From a checkpoint of a small mixture-of-experts model trained on Wikipedia.
Size: 8 layers, vocabulary 39079, 146M parameters.
Training: a variant of Adam for the experts, 1248M tokens, 10808 steps.
Below are experts of layer 2 (counted from 0) of a mixture-of-experts language model. Rows are named down (a neuron's output weights, with its number) and show model dimensions 448-511. Each number is 500 + 50 x the weight over its row's rms, rounded and kept within 0 to 999. Numbers have three digits each.
Before each expert's rows: a language model's description of what the expert responds to. This comes from a sample of Wikipedia text that the model never trained on.

# expert 20
What it handles: Copulas and infobox labels
down0:513522543406505533498491583513521516454481460548603502459467575514475481506520531464490600572508517633478626571458512545489442473516457523627431431477485409517474431476524398489392489501543466
down1:533600561463402455529554550543493484522496465449505506477437473411557467447464457544436463486473469513422538492405431466535373394610554550511512510494557452489450561538450550443457572489489456
down2:595496562503471468464502485464552526537505414594489495464481506500596504542448444485652443441481384465541459541497469484556549544515583517521387524513474427460499518497527462563483455516543362
down3:485414529537569510532447473455507522505542423525526481469601508588458539383484528406452513483476546512480557534485515442524553557494502426514562524529504530527473510569535512486485543455430447
down4:532517497568585498558440503401465505547501489549503408537538533511532532518495514469551480539537568535439547531546566498526518442454426515456531482537531527481614513474520511549511617553548445
down5:525500560453436518516498537461508499586524485487586427407503581433527510461487518519414466507426503447634551470552530616501495435468568563549454541469526470516438483525463497531471559468442472
down6:497468462457482506564591477495533530455546399481543480503579487439492434444557511530467445472517530444451594524476484504454537563495446558428552452581540553459498456478493540514490449495523464
down7:448578483487543529521514493571473482443573437563533564512503420462478489451504581537567520472453534503455566438440521506495539545482486513470436594490494612502561435507515546502490515519479444
down8:493534511491543498483527472484491468567519428604507393486503558506492592484517436562527471427547562536521503433477479490487494506428436601582429629561504479463490514536527478464529499454448469
down9:537442484454539513577586484558500384536412545522448464468611502508518496433479576424544625586421603453563400365543441473455544562470448469502501562412566499559520586466444487504469544486524535
down10:511391540433519505505408528503566410465482539556543494551549492458518470517502512488491403516479511504499558404530471524528476425474488495486611528454490533547511540528558495489544578550462535
down11:479467546490533545544452481403549509528434423538558417454519514442544517485540490516512400462478507489533449403484466527527525491575421434587509498470549473542599519474554482553430480464523425
down12:528474556470610506505460496501479612443483468508527603411578543584564546581600483548488421490459527475502523499475404515480508524499403414470597549516512511461558550461398486546570524525480437
down13:436554517440456611508463527514487512495441459535532449477495496457534542448502512486592441494541527483478564556512611511507513566444605427525432489550573588573517502500528517481536498530561589
down14:474512558538495544448491494566462411495478568587591482500511575494443489527438344404548556455504536450470588518531434553462412445470571535466515543561379505467483463476457417538568553415491446

# expert 40
What it handles: Prepositions before details
down0:485495526501551545543530583517424489452410474497466559490544585433594622450524502505450552411539470487446393466570566528474488489462618409516532526519533428468478497481517419499487526423419541
down1:436573547433521480481469500396449494449499527521463472458499601546446492502561546444602485489553581537611549507498478519520485518407393555462452580504394437534480457581463466548521453556506551
down2:475491502543380471435489439574526518449538479470445465496553420489493469557438490461552512612490553375492449519433479503545430507498433545430499480475471563457391515534466481534486482524564513
down3:533689535543455459508475466475566398475524525473470538549405499542460364507545472426471410553479538490445459505578436502432506518525535539543563436448485520460540496484534488483566614508510594
down4:597422483551516506457576513479477537478500553480399494534457508506592513458473416509439508439495505462548436472467457513450533499491604499530489486471457550516581483484558503557597454518476454
down5:550583424508495490485549475433496521591442480451541480489495500574496435522487489506479532550452539508567485572492519499443456567505506431523530439522489429532498549480486400524527468432519511
down6:513494503516594498554483544513587503443466462545541472534547480537613462560444497467445558493497525394535500504505611490444482492529456474447522472579462511483400432573502504448582468558500558
down7:504504604510540532484517575523504373441600467525513470523471583376548492522483438436466589576507531485444506516502489452498487517514583520588531497529448559464567540672584463545431540508516480
down8:536533428584536502502443465410544419544530434514405485516419470500505535552483568520497532524512486566520439566522474520414423529412481541517525551515484407487506484501443598576461531492475484
down9:485496533488422522484477436538581555433444481523564519468539537555465618498382549545570564444440515483525478493575575524587502636542525545579506453547473507487544505480444494498508516480474525
down10:462540532590493488490493560503468556504444499382510519518509537488537495505483458382467555512607463506518486517509423476448444466561518486522440507510519587524423427492490541499525454430464488
down11:440536506515479434558555496478518533462436512596601510463627519550498546363551486556408552430521466449580462541564422500549505477508484438414534428532434534539610507472563441479597507505423539
down12:424503475504444507451479518501527538540466487479599415537541516491489504485526541504497487536508571528514603518467489539517421486554482461434514418498439474560524583454462478619425480499464516
down13:499552482504479574466561553500576568496460400455508521494482433497521522535516487440492534502487468517555580448543516419623391527500445428437487540513564555531462522386502534464575449442526510
down14:477445532495630564564560483461570538619508520442453543490512463511550506469463459532568509428572517521518442532578542532479528517448491473553526583637476538497543423446468437563520451429574513

# expert 50
What it handles: Suffixes and modal phrases
down0:584494556537567473427449519462478491482548381476484481482410561453531485460458558527485511480518514518467449425481534475577418511499554503545476514520411447401529489593477456601536543459506571
down1:563558481490526492417542491541543489514465494421459459528466562429511450421566533460555465473496447479430518487532485473544489496526503497515524521480472563527563543441503571439433541494420483
down2:577550460479501576548484483454463500551515512472511520519564499432395471509392510571575530430481489341493495449517551455542493492457498539484536469455482547426583499504564424491436498441525465
down3:476511476488455492468457597532493500405473498472397534625465429527495499537399457447515458464368446401489448506425528425467518461481575590428459537562422522425494468525479489504548605502494564
down4:483459521476528501563519477529551566467428538509528496501497572435442545535532548422512496459528424502549484433584426479421540412488530512461457561550494507496417450566536503354478525546399462
down5:411575494462556520537502460470446510508533536440503480531482465556433484494487550476483545529511485535593409518544526505500474475460501478477471524515471559540475574420506494472441485511452540
down6:581519660518564472520501500490492478560529474476550416531477591512504449500547497475454466587595492498551499447479410529489478436477503516541439526437600491413597414460523545523555503380526655
down7:613499544587489499539487462505401499472440542427483532570548576504511495593477470480492403597524543467522525506437487509566513494545567497482527491462448576561518576605586531466559418528565426
down8:518481475537478555544520477511592510599467533469490458569562545533539499550442533560461509414477420561443501453479550495492512591380611567580472561506460473536517453429474498434508380509495475
down9:435640476533595417428598488529500486467474599591499571577524612504508552515475544464549505550474437571535493544614541458537442517547467369455455519505507543511472496564586472489492527437449473
down10:604468476517455587575404434517503463617478440521555455581451515473527587466473539536560435436496436511472511543464487478478465501466390572514594433481485588441496450528530533535453464522466466
down11:430539532474474455587472544519441448505507486502517460527475493475494573519512538497477483460456499590529440486515490574523518445523511447442547570398457436507512523442509529546426513586504472
down12:516448485558546522555471491483544468521535539533508501530514529571463466480591509457454463499503503426540495453451543496460446500484490539543512504577514553436421451444546595515525558448467515
down13:539502537557378535460539480443576487560570447557601487488505506567462570492499499482499478501506446500497490479539521561447528468504438548563522487540501428516528487433406446547451470477440522
down14:509529605441597445480500596427420532540571552511486501501555484460549517507464483508507565489497516527592585446496573526513515518446552596520516495534568443495576451493448456452547479530515548

# expert 35
What it handles: Of-phrases and quantifiers
down0:617485473588540495495493471387566449607452546554406438560402519513480581566467606494499411465513486489553490459526487473472551567557535448567576550598494500380540456460529558490510405585458460
down1:535488487530561471403534470455367594475507478461444600537533473512533465494531450547509531519454441412452575536440435494501477559401459518469491524607534534431487501459491508566608494450541468
down2:459531494551510466400574501519435483328510419503476606475406533425539514468508494456440428513501495431419605437508501487562457545499516518497465460461461426593472438489469518572512428433410549
down3:515585519495462494395473540494368542552519483514440481452501507540437525455517553549566476537435525607518489486585441489534588536499500553447544513455506473474482563514385535551488491517540543
down4:524484493514526558482486494536467380552570553579457453492506549573499594489527446432426572528492581545345541465554590585547499518525526582536557539509522509594528485540530501531509478461546511
down5:570553587488495490501533474480530462531540489460495559485509540472511501518500518462489541522487520421490515376456482548405541632504514454470639558619536453555497541468357606600479608514515470
down6:460621453502478480428429561517529593493367533434505484499500487502509506476634462468428585458519529529490464531473428558491413500503464453514502472490542544506510426498497429444374559455567538
down7:512507573582491523416541503521535549501457541518485452477491492471526451508509451439457483523515558480433484510528525503609519476468483483498569421476547504482566470524510546495390557391441470
down8:586508570526590587452521498459568466556487498632447556488519624588584514465418509477454575511549479569493526466527440522489412455526530505477500554429581505435491477451543522581511527581482521
down9:501540443554450505541584478569541507506541527524488444557508586412555486484500494515492533411583530468536446517535537561528442482432546459446459438570537483523514437502482615481511534575521443
down10:480460535418542480466503464477469488431520558447457497462541511535419555544491506484518437484502645465509442504551510502517425443496483652470436494510493448561526523447519568516582416591496480
down11:497435472437527529664463505461541514488557611573502504494528508319528489480474513502484539477513489512469465497494487514484473576419475494587493470545414456531515509528533483407385513530469515
down12:583414475501481554561526481449530522496529519474514479484534558579428508429539545402475459472441561583398559554504416573432546551487436391540510513532591500413429453563553543501477540393463450
down13:503467489479485542578440518480491575573552501459485468480535457547518441482586493448598523561508483423461440454520470555540494478556445541499546437570465436536508517504481457458484592455487530
down14:446568463562551518464531493377549414457327576487435510509459537577455547540616511533546503573514504614422441429505536523514500581505579429549493501442476460527525526478501537511573512532466542

# expert 31
What it handles: Article-bearing prepositions
down0:402460563453488553458555478427365544451589459483383568456456446457530418491433546497584581411576442456440493503447442530469462532502494398542414455504453507500513447475475522511479475498490495
down1:410503442507450499436555452552431528462499464523436568423548355529539490480489491528555552504433543479567449568465507509511539557484545447472444494496444464479472479484475490505508516484459553
down2:464503520446448441532456512476533492597528450427430467560477504560499508506553515537398490492505540505489422460464546536480499450487533549593608442376488528480487492544538380467528526544495408
down3:504454460572507506566626427467557613581494525449531520460481514461490602566433478544524445478487483497443395440490480493483573480484498486553507570549453437498565459498503519509508522414587501
down4:557520472423446460475514477458455507560667452513517354498462478444554411583612535512483499554441430525553524493482495495462502456532568514555426449527415550539530513491490425483520507496518442
down5:491504554474513451468464467482477548550442464527535556450539503442492519446502549534491407509526489505473434369608594475461535499486453481528462507503559486419595566558457447447506568524530554
down6:470510466518533536473525488556544465541492534477518550532574558467419566583499476469513549509410474423447459422429485407489460522552461475588477573483496435525500500527470586500603475460533456
down7:467563483542385458467471504456521543526467491579480462458497430466443419548478384561500421509497510503538532532419500458424492540477499499554514482569518470528482478565521412507528548556367406
down8:583539513533494465512492434465492512467480485464507492559447492575500581443499480585595615498544444498379522556576483548575505518447465468535448593510520468523536543493538480403455463461597469
down9:442580609598500480537500476451472539568502600481561433529501527527428487551577503470491530584472492422585511486496536485620419588449470527512510544543463525398532574393487565511572472540497463
down10:428592517472479437613572518425591474454534434505520521542429535483516499424494535581518517463488494470459535492435484505512544580536474430537481491480447537500425486512432438446469531469500491
down11:414499505441423551533544555496494468550528482427562525583380542494570505568482470507532471446455480496485579427503449464484496549496517487557487547534483504490524474497450477532533482479582480
down12:456485471470528522539428530427439493415521458523411532484565517502641501498478461533575552428496503563487545514489430502514500517507491479453583563468489560496452566519505461455444551518499407
down13:534433385578466517444522479461497454505519401448479557513522499541532512436554553442466485520521527502530567452519520539464478481407459518502496472543408551525516501466512503560523491476510495
down14:442464487483454532426591523504506549460457561495544478547489556487452457497457530474528425531378502428369515548438558504477485494515625435462529603491498466524456471563477474512508539477595443

# expert 14
What it handles: Place and topic nouns
down0:423446479539575519470409556511446545539423491507510550545519516535533478585435545420538585540498514476456606496561599378484515536592466479447420423462482465600549504473529476411421523479421524
down1:482466489484528458493448455459427494522541468499533528648476527471505435508534515481548496556504467557519521535558564495477532455538429531543514456508455590566511504493435482455430546538469477
down2:446429481564473423472441468476576567495432559439500479375452452479535417520478495599477495515442513555383415408525492438486517568513538485507492523543521566497482448427505448600393416508649432
down3:570548533504566464464598498457401422502476353484521452533518452496492489503507465590618483547465447467562538460494512493470522454478533456546509444489453574559469538530490526537509513519476591
down4:535497487490600477473555555508556513499417425500443510489487566471501535499461515501497508441481545481500520465507516461517537570473480486484486496504436451513560551447473421432526548503525464
down5:589459522459403565458464404511454451516498514522436493588462562477524515505514553525427567461453444399584557578439493424488403639434434486522452493448440448467469494491425470479530461531530443
down6:425502488484425511583481475576467472449441459482492495490501496495541506421515534507500532536512467525504491488484476584623529519505590474532497542450486475446509529419531461585530482474474518
down7:548504497546429478548497563573500444559449557457488525541463501479483523493518450472568593506522531415512570557469541520526478417527424531502566557560578537490438467463472506469571498493535474
down8:505480636573469478560400530462500503500536482465534459548489578460535536382437553454498417559516535573517489567518582489536599507529520456484517436492436563545581540535522449457530533448571512
down9:521494537593511497523512506559451460584442562504484504493509505532509605510482523540542599431491577419557508490572466520431489562567466467465459535537415372466481489587446468456526518495477425
down10:555420544547534478494476524472500473560469551476600484431489540546510455555519499476502458522556560497443468529510450486486474436551522395457491570396537536508604498444481474472463475494447383
down11:412544500506466508442619493581549510439493476409392435543482543605596524529403471427543480497477496552555458644514562461532415451464466558526492571522554398489484457521379542518487504509468542
down12:524513549580538531463592522555440506471534491513453385446526601531517410467562440445449423435426517517589475487566493489522522504500412502571501589473498554491461533426485484459495502485537500
down13:546536487506532505518497535390439516458486444542494556512489395544484550499518495500570495509532507474494621471407548355508419516534492454530468551484434580530518456480483516539493479406455420
down14:557378524459313499550463513450470497556483525518424528546523476573443448524518536481370499528528493406530499501489466449599489491500510584413436513538478433454470518430501457490566505461476502

# expert 63
What it handles: Inner name syllables
down0:550573486479615476568487483526534448440576479448500514451451576513540475502592521467506457495477479497487516561518470608443506528472486621544492529617496495536483510476457483485533569469493430
down1:479503585523563539474515379550500472400498522502515532510491470482549650520447467418510542459473550464513506608518454568503483434486553517496490463522577487529482461416517426424421522515437528
down2:574536528526511501484451370513365542418490498466469521510528470532469420468584585531519484534514518526470507552439430574525543541534458508475566547543504530449505434498508501575478469485575493
down3:473547518492502514574450500491492506530465431446608506516427499524456490479483408478535577522656559435563497496537539491528423451512528512485490434364496470509502578532507454446518524521445506
down4:519504402457517515496521510395541543515452496509491438517570482520552524582483415534522503471547544491568486638552450569469483554526572501502442422501546538501504453402525526542478451469501551
down5:417376513534433454542506571523460499465523484498401484573540523429417494543464548526417441564496410525484489492440526504508388413483509419507512458540545544528423379524544500560492551523478459
down6:548484506542544448415487540511399492452532419433499566630559499439538580527582550500504429486512440510509541390462493499501462555450464467591594576444504532512523467531475417411578567408457426
down7:440572619514492518501495555510462444459467505472472566497464552457490525543556533480493546508506515561449444513566385676467491472523500414507520413529482382493519483514508507545516451531533560
down8:521478525518415542430497587508503439451564431516493584386493463429532464480480493469498530449527526458480557503556485497609457487519566498524428469444472434498523525592493495519486480610513497
down9:541501546546523539463454542425435516568501434457467543517528493580577487508543438460538566572452619540562420505520401496442429531492509480520523432550502578530542427466534584517520423494512565
down10:469650472492480544534402439495572421483491520525540478439505511484575436553428480495508458478490489495539498504432489534466526539488540384543513479580417528375500537537520512457518601468495429
down11:454554458493409429501417559536458482420501445520557608527526571492517491518512439472532523575573565557478506438499495408532506543531539432537575467458444524476484476447348551373565522434385494
down12:489566368491559474520479535590501535474562625496455456467411485512439475530538432342490453536448561466434566404537602457484554468454538580476497533495498477416414509496501536457496522513496467
down13:439551543527483579555560462387547537518481404551472490470481465525604641523510460471498534559525574473570450516470512473592481466643425410427546453538525517540531474531628558530554451528491534
down14:450436519453490493522564491495419445471560493406493553474541379538566422476461475535506488512479449580451491542559526436582610501517477394494477479463493500509483551478537606447537502485417572

# expert 3
What it handles: Verbs and clause links
down0:570603485597588564560511551428569532453454478423424519630400482635544535490484464509565442451490564472454420414580501467528515579527406493482487388550547542576439551446503563383530532504478527
down1:596504504344373567439546540514479581454440419471404468481551424536490393522549507497471597463517550597448384571510459476483495505468559530471505559506499517528526490550519509512500469523485565
down2:445596498521555485508576583470542529495525468527436463565390471543521460531550473544561495488510466530500502545473506513467508478508385511534400463447520493469502482456529488490521565453570480
down3:510555457530507515403518437511474615492506587479552492605540466421496553492502466444518506475508408509426474484493457489514593429544516442456522480543565533547540473497493463500500547479448550
down4:481521477548500554565448528491525505473530511526402406594432484497475449511582503516411475479535556411552516470459492502532497520469487490501519563458509506509471511482518475480480558516543518
down5:616588458540588470531541481464539519546489595462624406495494476510399474530459473513541520592488466540535475537517633480491482467441483536504466556531531419525488524443532523531497449528523466
down6:522512490493442457465492498493580530518577419516514472507450451494579459584503449442531594478431490508487454483515494388489512473525583508511407532439530525586532518508476461510429433479543463
down7:540533489521525474437419397554460477546479499460424488483473521417506497435456526501555539518549529483486483588471530493520561454483502437542564446499525540386530504463463420466470523484536476
down8:416553447504453470536519509534476552491531600502526452575503526478574482543465572480573526517499599475517546618521426530543519459489529506535490487588396464522452537456538535580585566463485392
down9:599529520548500520534524477427488579463497558462501431543458512485445495539423507559457386541469502487422496454496612590447533516517544462508540500519455545474515514527494569449528509552603454
down10:565556422408506462486513407523584569456589561509465542517644467544598396531484554465563564430562505495506492515477529447525542541501396523510500481492468526496559368515558474383508419473544457
down11:503506545426518378413540476645474547485489474530528549436400573526496500443508520467598501547489512547432462531494469441443516473537526531489537474449474481466528443424393370550473517526515465
down12:462527534478544507679478469482546510542479506477500546519489495512429549509450529564518483532571480412431397490409531482484576516548518481564483496495583530569459513534527433483551393499482543
down13:503474507483474531404513475523544548490481548499487553443551475458494566522520489498442478556506531473408584433454591360519561491504490499401591508463419498575506425527522496514462474417578556
down14:482502518494501429443482531507599515483481470529451503462467518560477492499484490457545569388482569455365454510512543502480446517435513538469370515494488462572450538496494574654536478527460507

# expert 43
What it handles: Nouns, letters, list dots
down0:527405490597451447429523533495505507622560536504537475523592538555414392484498431500497557577476551431491562506451476481435509609444430544642584515553562454374636574450520472538409583419484531
down1:446464599388562487472599529426525459535488509468400518481508573404531530556545518478485539505582463475572497512562499525505512443536517512486489534524553421661414492498584552470449591527488436
down2:487385480556493600497515504493509544499527492448487583506543490365469514506364550457584636408540513431505439468552529550499535561464538542528488472604465540559565442551509536494553511460484487
down3:593488399490618495519462493441559557462446402538533508485484538571496639448500471489478464506506495429514465566454467495517450513486476461526473435474542510495475522490535483462523512501517536
down4:433511502446488502422537477523530481554577401401569548599513523417514630525470578465490501533469518556477467553564430585405561435468486446534480422529560480432452522585505464546515497504476492
down5:450492513460509486467553464415506568412487548516511397481574447427531494550515482529499559544504531469458512561567530597462400536487566509522491512505471412533467448422494505530489436549497462
down6:504498472424526462508486533552446567429487467401509477529461541580470418499446501424410405476426450363483523587497410459567430460521508536479473505529485495573620471481529475558550525487511434
down7:491535429543442474567485501565458571541479425454469503430516459509504450507543497468542499452507518472536513486524493475473489441500564477557579484480533484475427517449506607462472543521508464
down8:532440553502491525513536407518414485475475577564521401480491487526445460487558397461562398603436557468504523581529521535443487291434471543552530485429467451468458539426506497447495456543508514
down9:514540630506509556555421539544550517517535471554585582428487491505481450469480491558478485522547477549471464407422471530538561551428498489513389539548434575460521483540494532500520484444469496
down10:425480480503539532406455488479422556478584507478496515462449408435464609526566482537484503537461531507398476475569522524506557535464590501407536597469429510453517499556569539563556432573492428
down11:405480507502533544514529482496518415466517509526435536539561537538476469534491469535453447526445543535460466556457474586401408604432504547437449503562512511499401533546526500444535510543469449
down12:551467604488619484471557532475435439487525473430480446565493477509520565554517487496551478558465539486626415484467500507527563503524522495454493544564505473393501571452527456446550525436502533
down13:395497596467467486555436476529490524400522409452479464405536536557429561505557565434514524472491445539540523557494483554512525434508556584477578441465498565542537535541562494550481483548549477
down14:480541548571499420493449467460531461563469498459447510516547529576431458477510564536564504470482557446425446530585451570556504528526414484526482459442512545551431510550561478542465546527556447

# expert 41
What it handles: Sentence ends, year digits
down0:502492453506506551474546459450537491513522511502505497508462523473484498436479488419441525404521566478526509507544508516533533479501498421510496536515457481475519485545546516516521534518502483
down1:568449414504472490481548549400486525574473437401522506432511428484477400459506505587494575457462428533406535500495564518477452434472532459380479527504526533430461470579534491497467446547579582
down2:480614488433448528468618504507547434473438475441451545489498392437556539445473526528484454614466578535483457410528589506423497548489516459537505509487513429517472509456495436563491478416432401
down3:414577529597582471545479509433563452461434441542476500590489575501495496585556399432476533502484458492490539440683540511553510488476522485511513478439489395477500623471562549516581465490450393
down4:490444406436385568492535501488524466525532494503462529471462457490544514598440527468681491334511560553515484551520578443406483549492498470479494504527483532524512526438446537559468501520489521
down5:591553484516583520517502488511500513574467513466520480480514485482566551423490517520539473477536561539414493524421535546495505495425543438544468584477432503443509502497485500533488476498451571
down6:556508529479553500513459484605516401400403449449550353568441505495572527452510598520520479493479549526598509392487506540544573518485473540524450466384535457483451533526521534520490563441451550
down7:572466465525529503515467418465520527491515548453539498657494546549578426487443538386532442485485505557512511502490490568417471529481497471464467525502518453526484542502441530459465597496487620
down8:468515539473578548451430496472558473537464512481536456471505513532424447487484440516541514452447528532497522570482482499489533622566528436530523533469485505615530403500408503544393452468492477
down9:527495529554561563544535557529380461569477427523487551491436594502461455482491480481436479594447537491456420541579421467432558534428484454606499509465440566557534356534483457460451438419469543
down10:438514482469451444447509510471450438500522487563490474437578627494542564512487461546539538525476480508436523529520545481464576488511543409513487468575483512583461518522476518497567531531420489
down11:467477525494520511573468513520480499504483489497492487480435528445413581554573451477473565515555459567507494513596453491514500526447496451441533408438592487478567499585488479522508388550491391
down12:466525574570479453528536433567542495505557455490575541441539498424586464557489502506569462473458504639492504552477470513413450583477468533466441503455451451550533572492490594512492477497474527
down13:497516447551498426445495541570471477513572438551489459536638464556548461499512529508398526572531410506443552515547462476464486508452398458461517452527438479518547545593499509454527566450435514
down14:581530511539546496466544453545559477537531510552608531577521470496397569467537464452513372469515600500482543535424470418448416492600525494580509536497501492495593503512360581485479614417450404

# expert 55
What it handles: Year digit endings
down0:499435421482507454467560421498538462452448503576602443511509489490413521439536497510559542545554600466547513501474522549433543500426437557406492571494498453436513498429445473440456488460506438
down1:647535435464491500418410447417441494505474426564556535457570492540496437568480413639525539513457547451444468503440517547564500530474460491462561487481514396484541527404537480444518473516481489
down2:469486482549440496452515473571466397466478498482489502532430501508434558472544395500571504452479500543564451469550466434521487491394572510480468455541602470485454503591471461537531473451415505
down3:548544508530413479461572618493553576497436526409498473544579431544467565545454460464456521503513573512491516564507446421533439540433543459580454487523522434507542481484420604498519498469525438
down4:475446446519543433462509446431491487474491471606438550519467425595455511517429475444488591472492530704480448491467542519581463504474528451515416597574530510435500434589468485492549406492470524
down5:604476569485478501427417485531553526521554422596466464524523489534548531511463506485561402538484458475454477464546643456542518537522500488538503510447609470482608530560493521494538553572464487
down6:519560481512521463526523440524453449448485575446501413475536520491328533468499439451566522480537471582540489576469536437533568513533435480526496509411425459471529443492508524494516428517565397
down7:450556468463522512593507533449522462512521525580550495537543466550439525586519408500558529573514468430428486485481573502562487476495514397445565578475516481503465484473580495460533487478563440
down8:504449504508584542407494504546521486448502404504490586526471486580467415464487435520502609429455603411519521442444502501420477566461451559519445561445442502489471501531439504589389547514538459
down9:458483513488581522452536534513591519430464453488403588423524519539464510448515525508500437456467575427456525572482433513483527513541498486520512573478459488435518483585468485482457497534512458
down10:453566599524571479522493523477567513467422571489490572587556530454459512428405485506573445494526450448565536366420564439399390456450451472520554554415476529483559582548482484556625527452465516
down11:376506490525549492448569491509488492528495541551549464491560403434516473504497517486563479454519531454489494407497502482505421476344515537497576489534533431570510517582470390545511515566528584
down12:516394573472539488563489435425515460452563482464467517499483461476566537467555534422553576489555482481425437535329440606456465493536620457481500510531577492521460526477538520531505429570601496
down13:565536436548444461426396501513519616510488331507500515518435526500595479465522446435503473545568520506454545471504482576517395437540524530425461482517434547524490525463525562531519488498450492
down14:531484462410438403540487608445574577552585460472381525507568438539442455441454583529523529492612508503532486515473425502529485508526574539546455501488519426495496596386551532458607441508419499

# expert 9
What it handles: Name-ending word pieces
down0:467453469463607506561466469506465487532516454572622510607538424434478570460478652447538447436544492530529453418425498479504410525512517462548463460501630462474433362570517462541490542468492394
down1:487436511519448477414508475492559531381485474542517550497480468480546570521586470496363498541441449450479564506499521493555555478518462584520479574541570465519454516527470389540491530483500557
down2:570564398489449529482549498420497494550510604536425480466489542536517489427466453502530599506473554519480432497519471488358597482424605487498473542532531461487545491505511480417487482461450491
down3:460516579492385525530475527552516481487460536482511570497471565558542529512527486525426521519434423468519428475430449489407482442508518529544483556562439492550414431501425478547458548509567471
down4:513423550558517393575433554503447481485446610525543456466624561414600552493469481457445506511536431547453572494611427457573493483490492463497628540502541536477527473508521476507468479433487581
down5:537479495547465506511464630485521562602506475540540527549514468459484503491456521431541540366577452507458455544476496472520450553553525545581540494544492503441492531439588512444584570467424528
down6:492524563544504470553521524580552516422539526413603609538479495436484501559562508553559451565567528569491482470543461490509475428414517528522453423502563332508543466488492508368437455508399561
down7:459459431460485504492475448511526520447546441519469415443584550465591481536499369444471471504418477541517584491528598529552452546498500538523593480523512500493537468498501495543389486530478524
down8:505517461529486455465457520516593536490447495413618521474456551502462454506468480553576539495531403422506501504461577484446546457498492511510479537517528420551476452506493433401521504518475581
down9:555627484499496545493393468483511525515519471595489510457525561501454577472494579529410535528449463502483534431595501497449482552470481438510551520497572407469516571484579480433468486449523487
down10:452509570491518514533521484502434505636410554486507499545414525577471517452470521566449481577504438469418379658496582498560510524479497475485514585477541529476537537569524646548532365549475540
down11:502410593475472505588539551507477519424447461543438493421503422547521528572525481422458457562572472506516485525567421542583450523517504551446558481504538525522522483508630552569538448445463435
down12:499532579549502461427528530545462650488489402544501458484541467521540559519540496422505485471524382517466497646475512594573500363529452436457551459498514448494529498555556483464535564570452532
down13:492490474473504496484446505441597475521467497514511514519400439506523597473513579471535444473521524566573501512539497519477533532496531511490478525531518467575523496488448517545539507512540520
down14:387523476488498532529502585560509508419554459463504492488509466457575534503454472549435485430472558491516581541461484516469366535477502487434622478455444513522546491551467512529511545500489444